From a checkpoint of a small mixture-of-experts model trained on Wikipedia: 2 picks a token.
Below are experts of layer 8 (counted from 0) of a mixture-of-experts language model. Rows are named router (the router's row for the expert), gate (a neuron's input weights, with its number), up (a neuron's input weights, with its number), down (a neuron's output weights, with its number) and show model dimensions 64-127. Each number is 128 + 24 x the weight over its row's rms, rounded and kept within 0 to 255. Numbers have three digits each.
After each expert's rows: a language model's description of what the expert responds to. This comes from a sample of Wikipedia text that the model never trained on.

# expert 9
router:163095122112122129114097111136151133126115158115149155120162095121136125134128151143108096095148099142126118145165124115136150130160150121136181107139130129155132105179096135141093104106150125
gate0:154119133159132137118155093143212129124140136114111167105171130099105156108116069133164148136149138112141145102120129100124132126175166111152173136133121160135102105134158118125105107180121153
up0:120134120133136126179124149131094178106100141128115117118126133139138127170126134154169131097159121153146174071126100117160121112123124109150077080143108154159147110081154138109138146093116149
down0:174132127123141103164088088098146137171099151104148137138131161127149140122164143146121139116117113100109131085113135103124148110094107146107192140117109163162099129133164128169110114136090166
gate1:141111119108145133137148119116127135097159119110116138111173156138140100162107106144177089135120097143122117133157163116141152082170141130163107105141160151135149116136129151159140134152141136
up1:128152114113126150137081064105142141118115125153149118142141111135104104141168135106128155153057155135082096130131123106139126107152109126095106141172116111112138138127143088069099161122108164
down1:148114132125186137131159135171142106154116079090120143144140128111141135107135201125158111093125134123169109186107120096156150134091123128116079165143158140132101125145115164166106106162135108
It responds to: First names and surname fragments of people in cast lists, rosters and sports tables, such as Daniel, Mc(In)tyre, Nov(ak), (Erik)sson.

# expert 2
router:143156164085162119100136104110141154136158140112135122143151080131126137143136157148137121141147108201122106126140077127119156073159191133137150150118129129114166085133140152170106082086168130
gate2:112121090065164115128130156115130126141130145124104143140133070146161163109144187131142134137167103152153142122120118144150120140124167170114132121096111090124160106133136158132106094094105117
up2:098119099118093158122136160131137146111149111143118136127162136116125159181129086122102105122155103122138139113137149140165108126105092161153112159118130140166087051133114122141183142101154132
down2:148173158162166140138111115146159159124090166166142115112157193127120110160118116115090141158095164127149120133148115156124135127103165183163134120130132157141104118164071160146150152092110147
gate3:127150120117146120104119107089132082144179161125119144126168139142116092126157117129114131134122128155129144130121121152124126117103123132111143172110162147122110054116124079170159115088145109
up3:132128173103134119178157084154140098089147127148117165151169113164080112157148158119133128101122108156128132088126121145101115090135116125125155132132117098159130128136133080141138139113093144
down3:138151139137120143159142105130118105120124129142147137101073115122101121127130093108128172129132122162159131127080156125157124170110135153105105138155156131124139080108102154106139166117125154
It responds to: Separators, digits and sport words in athlete infobox career lists and results tables, such as "/" in apps/goals, football, kg, Bronze.

# expert 5
router:163116131138161173111122144133127153164118150119138130169159131128144135117096137145115124110148119169164137152136067133119174131155120178131118095151133148137122101173103140138091073124144137
gate0:171121140124124177104082118119140161170121145129134137114144176134131111129123115096105138139124135105126143130086138141136200132127115165113111108096144130132145135141125141122070094160159084
up0:139101137110142127139081109156131146152126141188099113117150149124150131124080187110096137111122097137126142112099112139155144104112106140146157146151166104102165122111118136089083164163131145
down0:106112123115117091148156115153148097134132113072130099120120096110113144143165105148135109116127130130151093150169124106109124136109138099105120144122107160170084154153144126146142111119129133
gate1:123135095129139149137134098124130118168112120135111090178133157096139120174160119106133110128119127113136167119160105116142127100150091143101112114140160150147110151165104110094115117140125128
up1:131158092129136124102135166102096076103131131143169120172109130138132138110159131111141148152139117101169152107150123150102170115094163132073142108150151156160140134175102102093157159133119112
down1:188108085135142116140129122152146086129127156139121117143188118110150115156115111147120081120117165136140115126121133172123118127115160134156125157140139133098122127124149139130112178152107125
It responds to: Cells of election result tables, especially party names and pipes before them, such as Democratic, Labour, Conservative, Turnout, gain.

# expert 15
router:186139182120150147126129100144143107190131155112118147149130116134106132120093121173113138116144102128163174133158102141136132134136131179087150130193112152148114112147130117158130096151153137
gate0:127116095132093138129080121172115130134121123078159149119141113097174156143128125103125138109167148142121150129181098108121130110175134156121128169154105125124126171111133110135117105171102141
up0:167160151133098141131151114124136139125185154152079106099080121115138144126110103128118115143128164114145130107097113117139143186152117113143141097126163161121144102102124127097144139084095115
down0:122142163112137137087112137139144138135149137141134096143081079144086078113119093136166156125118153100143120147102081141105108139097104134112103114152166126156112043125098127116162163148123144
gate1:114155169086157100124108135137161116122123137148108133143127127137124130178104124131091132105093113136115125171093094093127123102195159141113152151123108096121142134143142144164103124105083128
up1:127119170099145110096112116100149126134089131071106111153115079159102082132174125148125126130139111136137145140104096109078159116126120134094159172127100114145135148180113113144132185149100120
down1:116174137135142118165150112153107140171117133147158106147104114151144128141112150130106135103106142100140125144152102116154125145158119129137140142143136141123161126144142098179181126153114170
It responds to: Quantity words and superlative or size adjectives before plural nouns, and "of" after them, such as several, many, two, most, number of.

# expert 14
router:127131171144158130094131130123108124158149129115171118140185098101142137139083129142122125119127111140178116144157071136101164089147136146144154142145108126157104107161146161135153099133156125
gate0:129096095106145160102116095143148133148120148142102122147166107157156107147126105120100155104115112153103145132143093114096107125152147143145146141118144138139102114163143118142126098177145141
up0:100112092117112127121139100124108125130097101117157149114104144059113150131174120129140103135141119140141129180134130144073121129160140125119105112147098178090162175124117126100132127142093163
down0:152094073116117140158103135158154112129114144075140075147127153126109122134108155158118123144126134118144131087158104132171101121134155105109125136163116175160131156153131159133105155142109148
gate1:152118162101102157156122133144143107156144120143139107126082151113158132099140130154119092162128111116094103117169080164121133116147098157134148092119166148168152153137128198165136142163178084
up1:121165105103110134126133084145136132122139139177108127120128114198130108151151126096124141155150108151158139161123138121110144133176099087115107135104155159129150127080113112146148139143094165
down1:150106096122136116118170105146119128143127104137075145114158157116155114149145159101114109126140164126110122106169113115147093141144185107125144146130112149104147091196170118164162118127109142
It responds to: Determiners and ordinal words opening noun phrases in prose, such as a, an, the, first, third, this, each, often before season or game.

# expert 10
router:146075123129147144085109151137129127175150132090174121138167128143100191190099172156112127136140109134131131162141092121091142109166114110092134115141122149136141084123111115174097113129167150
gate0:122083109116146140147137150134108107108123169130148141156131147146150147179142113126155131074174142104139147139120089111126104118162160142139156147122150148097131120115113147158107102087138143
up0:118096143133124116177161120089092115087125169128131097122136138129149128153126104106154104109140130082140111135092110119122129144142167133129149145138147138093134141113107153170105095098133154
down0:111139133129093118144097149152129161125114114121116095145134101109132095138139138115105158148084158128088145084155177122156105106110119141122091097086127157101122160126145118141153172146095122
gate1:133127133135151118145179159139159086153133112109140149131132123118075159110138127148123132149161118142147121152123140122106153132135118113064134163103154104145145092124168112158117136100139137
up1:091160139114129102126138129099133137130159150157125092129112134081072131113145127129147130169110091110160095138134126134136099151168136114110111111158131126154163094138178106134104160090167126
down1:111190140127085125111109143153145132104152120144175121097127122110127135136129134131138092096143142119111111144109142133185097155166113111153125117077148108097175098138105103145085117102108105
It responds to: Opening brackets after a name or title, and spaces before numbers, as in "Lord Leon (", "(born 1983", "(1970)".

# expert 12
router:155141157134153143141092108117117150129136149130152166152142108148126164141107176153114139111139098117135097141154086099125139118153103153134143109144072119154109114143155125123134124138125149
gate1:138116188118102077175109083100096168162169141089174179137111133116179148137136133144133149135132142104145127113095138152154115143159153105130106087100131159130146116123103072108122149129124135
up1:144118133125136173157122124135094167139165119144121097111099139151075116123120120115114105146133131126136137132125096152102079135141122115112114127143128159119119136148124119138109099098090150
down1:141134124108119144135117136147099113117152146130149160114146107137156149163112116116144129082156106119121186141109129182138135102134129140123133110141132087126142184123133139175110082145145161
gate2:111129155079141171143108106123118133126179149155154127141158079175105119126133133118120151135128151113103135193140139139099111140117155155148122137133103154148140112145124142085155116140141117
up2:116143087093137127121124139115137143139120106131169174154134127146114126108111106139104160133135139151046165113123118174173150110151123105128134143129084087130132110171120176085110150127130138
down2:122100128144071144137093095133131139124112125070107137080123128130100107136159107119130121150136129100131149075118117149104154093150125142112139120113168117132118159084114197129137120182121127
It responds to: Main verbs and the prepositions right after them in narrative sentences, such as made, won, opened, introduced, served in.

# expert 0
router:137090149118134130098134122130123166140091161091175135112175154166119130134105127133103140118132097164132122124166075097096131118130108118130135118134117136102124113133129130148112105130158169
gate0:118130108136103112121128097119110152125116165090145169128163095141165132103082127118128117148132122113137094122142127149146146122126114115115087096143157130131151112125133137145093124156175155
up0:128132093112120105108180127133160136134128123110089049130159089118141125163125122136154111142133134137151142139130153105124098143127106109164165077106123137134133140114121182153118140111122123
down0:099110138140166119154145098080144157148145104093172147170146160146156163085104111165106181147164150139119130141099108141119144127127117107131109116111144099128123136128161129148142109131113100
gate1:125111125109165131119116123142119147133094156104149076173162159135134112128094115139107169138119134152146112139136136104095139101090145123104135109114138141145168168096101166176092128138155139
up1:128147126169130126102108161129160152142149111156133176110140117145113140150129133140167155100115099108075117110117149145148099163158166168179106098156105107135110096183087130102132135109139115
down1:098141095165152139079101139121141123174115100121142103124142109097138144160137123122101093132134117130120141173171145117148162138123160174138111103169108137125154134141152137138109128109136149
It responds to: Words naming people and roles, and pronouns referring to them, in biographies, such as father, player, winger, he, who.

# expert 11
router:144133159147154145089111080096144163133130134132139157179118134153166130161076127136131139147139151140166141166140110144124157133103147157140144110136140140131093049150138116181147125125126122
gate0:113085115098126126072170122166153148127148137113105160103153134158164182172160120102141135137139130153164128142162161111120142165140105125101131153124101166105127133122117110143144132135115193
up0:125111129112084117086125108123108136140147140100106179136111129159160158119159129123172133119140104143129093122159142139155132173178106171102097133109100169145121107103157099175115128143101177
down0:106126143113122147132144105127090143143144156151101105090113109152144100092151116169163107134123106128116152125136157133080155115158148122100079134122085118075162190127117140100145122147099161
gate1:131089139118167132099066124127122089122144190169122149158123160145103126128118127119132138192129119142139147152115131134119115125132089144094180124128093139088105098126129122179132108144090110
up1:161112104144150092110136108136096150150164169127107122142115110115140119140155129173137139149082142140102127130113113160159092135104126069133102103114107145111121098135110134160106133109139133
down1:136149101118134105122097138141145097139129126153096130145102119148164144074079096157151116120144167123099140129106130145167146154163142149100146125151139103117133089116138105127078159110144153
It responds to: Full stops ending prose sentences, especially in place descriptions before "The population", plus digits inside numbers and percentages in tables.

# expert 6
router:192148125123150135098112118170170140161149131133147141171139156118127165169142128137094113098179129159128097130162149148098119120124116158092115122122122158147132109112129140128120103102130183
gate0:130136118160122136110142081172182146135150158126122109173126143098150112148122121134134134086146139118127141154139163089119157151115078150093079103138138109118126138111118130136148103094131212
up0:133152102108119137147136070094123138157149103111167109140138105142146091140159134099113125142120152162165149094076114112141142142084101085116113119142125137121115080142130141116109099109162094
down0:097170138093104149110094124115100108130137113092152111160183104097136163110110100157121115159131123124098150146136073122132119136113095172144142144148153170131123088109100098120097167155159103
gate1:139102091112128114100112125135170130108138130117111100118167104120107149161147128155083092119158134125151075139134145146122116124104167170121121116154158153145145110097114132112070133114111153
up1:143133147129137085133152152115133129097100097110070113092159150117060113151174158129103071092151130148145111139168091134125151141126180155134111127133156133104154159103133123105129137098156123
down1:132101111121108132162116119096127081127136122133152159083141131122134144107120083155126134144122126067085126159067074094122133079142144124147135121113120094135121144126133077093064155132160125
It responds to: Latin species and genus names, their endings and following author parentheses, plus chemical names, such as -idae, -ensis, Genus, Acet(yl).

# expert 8
router:150093160135134139100090129123144130140118151081105140155154142121154144130080155165120143133118121126144160119148127147070127111140146110127146121128083166145111103125164156119097093123152177
gate0:157173143128122129119108168124181143130089154105133133071163130071129177145125157101130133139140121131114111108130155106075149135101131159164134074123114150108201121137114139113107104129148133
up0:136161125138081126120131157099131128162109112085174141096148093140112162117109110090147149143128138146145117127062141121122140096080143115187109099101118151132107110109102142153099110130117133
down0:133136132160142117144133105087092135121124143148146128138150089153144153144128119119090122138186169141134128093143136119142163121134103097173126111101134111170107189099124116153137100134125135
gate1:157093181104159120137136153102097132130064116083133143162163145170148138150105121117113156109110108138118165171100148133126108067139099167142113136145140152173120115100166142116167137130121164
up1:102131088089134110131125146149105079112146098119090110116075126133160107114122132148129085103106080145151105130145118118141111140160134164162111135101116126113152123158111088154069135156150138
down1:125118101128118130104137110112100070105107125141104154133119160128135164148133111106151113152138152115117161089127151157078118150110131098122155140095115132133139066159121115168148111123176135
It responds to: Verbs right after a sentence subject in prose, mostly is, was, were, has, been, being, became, contains.

# expert 7
router:166115128128127132081118139144141106120127136085150141160152132112149130166132162168124115122148094140171136137150102103129122114088131168129144118142083126129131098120114127133107106100189115
gate0:141138123144132138110107107113173145115099145132121078155060117151113087135116138105115091148171108124167107115148121136137141170138138111122180122149110106148098125126123154122118146098138126
up0:175140105131130113130107127139153104128122168174108113161119105099128132140155154125110111144164122096131130100126087157115109167153161107176148125136164172094113090131104142090155150089171104
down0:159119089118107122138174129134113111113127144101136097124127126159106141109148120159167086135134118088162136129120128115137145149157127120146148164125104091151163189138143111092154185139158132
gate1:143113095124110091134135133151070160162124163125120131136127165158123141136095110105116129123172123169129152145139153153155164128104089145136126132131107104122187149078141144122152113143111141
up1:133140110118156144135126135117090130088122138134109128132166127084164131120145171145088101154151151166133172127116132134136125125124088145099114145116119097120181118114119088129166110148140128
down1:152128143098125176113131131102161058120090119128116130128142121109111125114111133128120131131154144130136116064117125159120166131114100137136105142093125122135103101091140103126119145154141120
It responds to: Commas, periods, semicolons and closing parentheses ending a phrase or list item in running prose, e.g. "Meinl, Tama", "1738, leaving".

# expert 24
router:155130130157176183110107100116142152169113184117126125146154122108108124141111159161096142145150154160148156157147117151121160141129159133141153097123113112114150106097148136144083115108152125
gate0:191149122176138101081113108146125117147117156128133101181150119102112117082119146086106149112125161120091093139140135133147146112131136090147131146130128146169160103115116121130140148126153123
up0:169098122151153143121085140099104086130102162123116118142113119141113116119156115118131114107066126128151128145118088116141138159168116120117087154105159169080099152089125105157122151128109143
down0:128077097131159147114093133131135154163130136148110098134124157136144154108128166149155136135115193126117102098123131134193110166152117087125167123115147118126130120081148093122122156131086121
gate1:146133160134152121133142102121125118125110159112116146123136123117164089130131150121101132120143098115104117140148109132124136102096121152119151083089126137141118123133137114104122109094120079
up1:105125140101151149163096112160154108122129162106158162151161094123112112098126183126097139169138118110143119132140128133163116128105084162097156083112090091131129158115144158097109143118123137
down1:135052104132122154129128136116160179112127122112120133144109116143150144121134119146125136150128137120144141064099155113117125154145139096126125125098182139123173206108137180147167134164103126
It responds to: Prepositions inside names of ministries, councils, awards and universities, plus sentence-opening In, After, During, such as Minister of, Commission for.

# expert 17
router:149086174112172175116116146099124207148143159129166138122178134119120146133102148133107131150113138138112168147143110123131122152120140129160115110125109115159153102134113119125118116097147141
gate0:118093126132106110131102161075174118136103162127109128119162142070112167130120152143162151137113111166141135165103136104128125173106087144136123163156118094134121126090144123144096138115154105
up0:180120129112151142122115099139101196080126162156069147165141142122124131145116159101066099106119133111151118119132090135138119118125118126145152159164123123127169167089127140091173132168113160
down0:172136166152149154111135079151119135129104166140122116115046126156138169118150153119135126127135119111153136146126126142149098095134137144154126109154153169132166171146150142117146122144138149
gate1:137124153118118102165103133093145112132177159132131117120135134141124114124126105134081136114167121134123123122123101093194146161143148128132130087110108075138147128106107104148144117129147127
up1:129118150165184109111124156111155129143149081137140082110097132118127105138138117108082130092128151141143143142117103176095183106118130132121125145120109097142133154125168103098115153123091123
down1:137131142094103167113081107144094142176158118137161146118103128127125109146102159150171122151132143116117132138115081105137104135105101121117115136117127091096108138080138114129114128146114110
It responds to: Head nouns after the, a or his in prose, often abstract or event words, such as war, law, death, allegations, contract, cancer.

# expert 22
router:146133150114127173137129129149128145134085154095158144132145136104118149172103187167101129147113128154140167114180084169117140098134145167109159093144119126142140093113137143119114093108153150
gate1:095174104130121135094164118116159084146159129120128120150102106090154161104095131134140142113134128081129101091145100148137102140143124174131100089139127178130121110126136126107116110138154145
up1:134121112106149117165138105141152123145142106118159119152085165089146119106110156097122114136155142096161092141098065104154097114130120119121155107131120155117121142157123168146136139146134114
down1:095156093115090130137129121147155105110147082116164099137143161204115153142152109140192139115141145102146091150115111160117126172109147122092168138138119123098169160095124143162152118136138091
gate2:118128147126150148164149155120127134125148133119169116151129083101124156141097193119145153141137128180132112102114111143109109114084172143060087099151090141177155122132135118147127109119125162
up2:139100146151130126150124111116125143134139131187177093149120118141121118086104080156109158157159144122124124138118148124117125083161113132107146110160073117116148150182079154167129157154128097
down2:111162129105093150135114120105087069105102168139135124142127096110098121135128136126117083143129097146101116111164156098134127136142133117109108098131184154150125131116149112153135139149138138
It responds to: Opening quotation marks before quoted phrases, hyphens in compounds, and prefixes such as un, non, over, out, under.

# expert 27
router:179145148147108166124099084143138135124106156131144132165120132166124158131144185127106144106128127128142116135163092130129136103115129102092179134163148131122092102138133156130114089117150127
gate1:136144085173108096106128112125077106127111155133154134163078113155116129139118134112129122101144105132146112129133121107114123101079150122116155152135184124100131063156126157104117076123125136
up1:139113138072104100066147097163097113099162114138130166114100133158120114149123123126130161146128124131162138124160128085139130162159136140090157156135162142155154131136156081130096097170116161
down1:097146144108147120141095123106100128099141083114160110119076140095134075108142111148131124142163128165130112087154162126147113134168124122076146103135163093102165138160136131071145090082115100
gate2:160147127148145152121132114132168149152135157133130127152095147151152132091171171117163153093161114105144103150162107115115132117118133088086126154158121120123125101128128154127145116130115108
up2:128169116138108149159091142125078081105091138101128171156126161118156142075096143122092126148127138131134096098145125140096140088087147103105165112156090111111090154116143102141118118155133135
down2:131142101133104151134153137176105128123149119143145059115120094114137089127107168120138119161102128127098076156117125134154193115159111098113117126145178165130150078099139151106105123097170150
It responds to: Modal and auxiliary verbs, "to" before verbs, and quotes before quoted phrases in narrative prose, such as would, could, did, to wrestle.

# expert 19
router:155111131092110122115142086140079158170083120102134153136159109161126126154083113136082108159162123139139148162145117101140109087136167149110135109156125120137115117116129135095145088090148144
gate1:133144114112122163103140096132142155171121119072093144163166134127141132152128105101095139141094123166140138148155134141144118163160158120139136100085155111088161115155183113108179118160146147
up1:148134131146155144150110166108061133148110146123163133163134125104123107170142115141125108111117132139107141128093185125142125164143104099136157140114115105145077116157133096138166144034125139
down1:136157102137147166129126131166117116099126117113147133131136150125094165141122089115109136101087141130139113109130134145173161146136112139104128131128137092198077134094116103156135152116113171
gate2:091136150108138128163115104117084146114127078108156163093141121114104136144128065117123128139097096152120136134102147131087128130119108111150146113092091097129139058112119110114118148116141094
up2:122121067139122118143113117122187090128149146142074143111088099139119128103084116130155129112165152097117110133122109126153112157154149112090077085119104138141119121167134176132097142106119120
down2:075115168124156125113087116127098134133112077120129142151149113103151119130139134141135151110086152115119166144111134152122146144100140173141179096088143099126119080133148096141095095096119110
It responds to: Word-final syllable pieces of non-English names and places, often Asian or Slavic, e.g. Bordolo-i, Yam-ada, Riy-adh, Kard-zh-ali.

# expert 26
router:135130125134146118106100092113150137155098176105169120118140131158106123159124139146087138162144130182164114144159101150107134090174137129099144107142114125137120112147139143154098093120175161
gate0:116123134136116131131082123097166128174108130137136105145106121187065146118169133154135142164113121134175064131126115125113116109101142160141134148110122101104146096159103136083143126150170153
up0:128128135141123134128169123132127179140153134113114104138105187098126096182114125111141156162130135143141121109140107118125130132149120085109139137138125154149138049129097149115108131141135128
down0:104120149121143127118152083136106095142130106126130168127165098102157129173082121147101131122161099136099142123107119142116133105101142158110072129138135144101114132076118144086163126114135129
gate1:113133151125148115086098143135131182115148153142151118168152133158138122100097146140106136126146095126140101137132150153156116150148128109144108143126117150110133014106161119126143146146118154
up1:136179126121103120117139159113114150115108167154121107109111146135105138136141088075169128170114117165141161128115078118135099061171108123135119137151083148130098079148145148182141160105126159
down1:138118154142075130162109128107144094162157106129138131111142148132121142152141131088181145165133178137137149152120106178182120094137111154109102140131154084113172168158138159169130122119167142
It responds to: First pieces of proper names, often capital letters or given names starting a word, such as William, Fred, K, W, St in Stacy.

# expert 3
router:176150130136163144130110131119104151127132124108155138123137101118150147166128168152113139141140127165139174139153100125118181101107130119109159113145092139149147098139137123133113097119141157
gate0:129152109128140145154117101096100169136090123106150149118130178148104154115135105115103176101174156145139108138138147172150135174112144138139156157125126090085146103130122099129087142163112157
up0:144137106095145154117148138110137150151108104160110101118125173121155165107094163138133108115139132142085128132110110140140142122144121113100143118178147111120110136101150085115122114122158160
down0:153143194107132097162122121130115120118134120143130102087100119115133109083165141120113106142154125168103165108159118148138149095118118120183114093164111143109121163147106135140142159121113055
gate1:166111113112120148137138103123122114120136163142129140086117100104109097105144136135112169139105104121080119155116109100146135128116125110083143126138131092124151095129147111123140138100165162
up1:129145105141097144140092101126138128122136121143121149119127157131146117121109144120164108147136139098137112150121128140143114140107083114159146147141129101114135165159104131121148140121126134
down1:139099121096110131077137113165086162125144139121163127133139099117123112119121115094102141086124102155139128126108106116134150127105171102127135109146185164136131136079153155132108121135157081
It responds to: Single-letter first pieces of split words, often capitals after a space, quote or hyphen, such as l(uxury), t(attoos), P(yeongchang).

# expert 4
router:127093184101185135097122121131095145134148170125141150175135094151132155140093140145118140161125159159131140145168132109079146121143141188140114100121133165120116087147119132126129136113156131
gate0:123136117117181113126143104132153153114164160132108165113105077140111141109129120171166154121143101137134149116149158158147150133095166153184149136089104135131107135128101098105111145134159132
up0:132159107137112123107116191111153117125108133104121149149133135093132145159124139114135137106151116128106109057119132101145142135155125159164106124146109091104131142098102129114115134106194140
down0:122147151124084168111154099122111095140145159138113142130170101144115133125113162119159139122144145138138104146109126151148143091125155107098142097094145158135122172104152154167126062196123152
gate1:148089123150141147078164154125082161147158152116165136136086106147150133164102122151136134165146132151088158072114149136129101132113096175124134110091131116126176093119123168158125129112171161
up1:121156120156101113180105118089132096142140125200159158148147118137137132130124111157125120148125078118135117147097123124138151127090150139169144100135134134167153118159136137168145129110114106
down1:137144114153152170120130118094136108091088148179113147117119133128108118117093121135128133156125062150090097114109140123128159130109130105121111135125135108148113096085115132113157153145144139
It responds to: Common nouns in gazetteer-style prose about places, especially population, village, station, area, census, and "is" after a place name.

# expert 21
router:131126167128149143079129119146119155148091167092172143122150125123160144142092120157088097110164116130139140160150077132118136111162168146100173061160082157150120115167133128137109073129166139
gate5:128144128127123120159167119156095147144120158099144159124166151147139121132158106142091126069084118131153125117141087152144140140112148117149121127100143112138117114114141105141173125101119115
up5:112108125146141118150128123118114109131123119144108106121146125108117105084087133119146193159126173110103112122136132147126154153158120149115142102154136116127118118173123163083099167102123144
down5:135132136125125145131138118116080099093164168140130103166177126124127138134151138087126148117156131092136092091136108178155129111133146138159096116102096141100116090145090135163125142116139136
gate6:137077127162138159091124138158108124116075150134139115126091088143164113118168151139130130139147115102137152110123076105102130111113113151109169119156103087170144118106129097126181094153140096
up6:144102079124104098148123152104116163103092137148138119115101116156085161096152142154128158119140145117126178112130121131125120102146112066088138112118125115112115108129166189147132124128118065
down6:150096105112120141099124112132149081129134135146144093161141135141178120111094125118108128135128134118115100144122162173130100145164120163105115095095156133127151222144130191113129126103144131
It responds to: Articles and possessive determiners opening a noun phrase, mostly "the", also The, his, their, its, and possessive 's.

# expert 30
router:143156141125143174094131112122116116205104134143127158117154130137118153174139132153117158145121118131159153109151102112127133141161144151149136118128103137132138089137107170162122116138116130
gate2:180125154131137115101103134185114162171142124139134141120162126129094132113132124133107115109093168125119163119110103124101110158091100127142135135115125132143148132105079147136111144155112131
up2:145127119128153120127136141157162139129111126138153123150143188131124143129121086140084111139151116136137102113130103128158094168160116120126118131140123116132149145138094134149095115177098129
down2:076137125119132132114110118125074113113140145111129122165119149132085111089089116100084152124156161074147109127105097146116159138135112166140109136077125119145094146166115142128143163149151128
gate3:127185137133124163097130104103138092153134112145098115148161168150119156145160123119120135146143133118159131142132153146126109130152128173165137103133137155157122069147154099133109160150155150
up3:111117142098114122167122152219114155115142138169139104109114113092098096113104100126103140131159108157132113144125156138108130154119135096168121122144118142080138151143146139156103110106118115
down3:124132116116171098106140135124144066149108125112163152137146111103101140154142124136086123145148135131111106110105123172085143098161140143126143181092096105132100134128117112146099153145167159
It responds to: Final digits of years and dates in parentheses, tables and date ranges, plus time words such as century, season, ago.

# expert 16
router:138135150116144101107098143134111120155097157092127163153166103134106119123124135142110105123132107154130174145154060144120162140120102110144177052124145160154150075152141140114139120127161139
gate0:125165153148118151137170151099100134130087167137167117132118148105139110097124121156122097153148160143148130077137118145134180138132120149127129124123154130101155121140132166080121116131107147
up0:141168119148135109147113116140100112152090131148138168124108185127159113094158106123105158155126139172126140120121100106144135110160164148160172118118140144079145174097106138123105124130167115
down0:118137119114100125122159107113116155125132114141094164107123111152146137185097133149170117112130119151138081109124098165128150132139122128124122120147131133099099152184138139079120118116132142
gate1:134142112135161122121083110145111132137173145127085104163136143109125141118169122123122095117130118118135093185173098125123100100131095154125091092118153160167122090157143148104103165140157130
up1:138105122155152138114120130130127115098123116134162147141143135168078112107082141090143084134121145143081137144124118137091085072147113118143122118164122133164093130112124113116100127093130137
down1:144133122114143140127069163109110121090126117137165124141100126130095112145144150133132113127139130086141157126120098117127102105130089135120134142080113124148086164121136082071109151107157093
It responds to: Pipe separators and header words in sports and election tables, such as Candidate, Votes, Apps, Goals, Result, ±%.

# expert 25
router:140134124129139128132139137155160147155139170083162160135142120142121172135131137168092107106117142178111128144169082101127132095151132146129147093126118134170108110138119154144102102133154123
gate0:127134094135159140106142117112157146141121115100122149094069105130087125147114094117111118109127101157119057133166091139102166093153152111152088087091167109140128134159138136147108133113141135
up0:078121131143193143130128133152161100134130145133125140137120141144156134130114108142123134094118107166132134133117149131142135148129107098129120124136118100140117104141164120131114133063093088
down0:124144138095133141113105122089095126149111102116093123137132151131160110132156153138181124091098154131107152147102112127158157132102105107108129109135115117127137065174149152098119109098159155
gate1:157094114110131097165137104120148152176180131105158149094154120129111205134130134166119108138133154133130172120132181114133151123166126163146123096131108114141111101123126100123109129159139180
up1:123148145143131112137134135142115071101125112130124124167114094156107104136144138128096135072141140093093102097111145132134147117078098175151153136082126163159143144140118108137169097092097164
down1:112103145144133125133070144088101086109066113150159113169122106153078126124106135170093129138126137125155128152102128161071118121128119139131126161111094162122098128130164122133097129156148147
It responds to: Capitalized codes in sports tables, such as country codes USA, ENG, positions MF, DF, FW, and team words like Racing.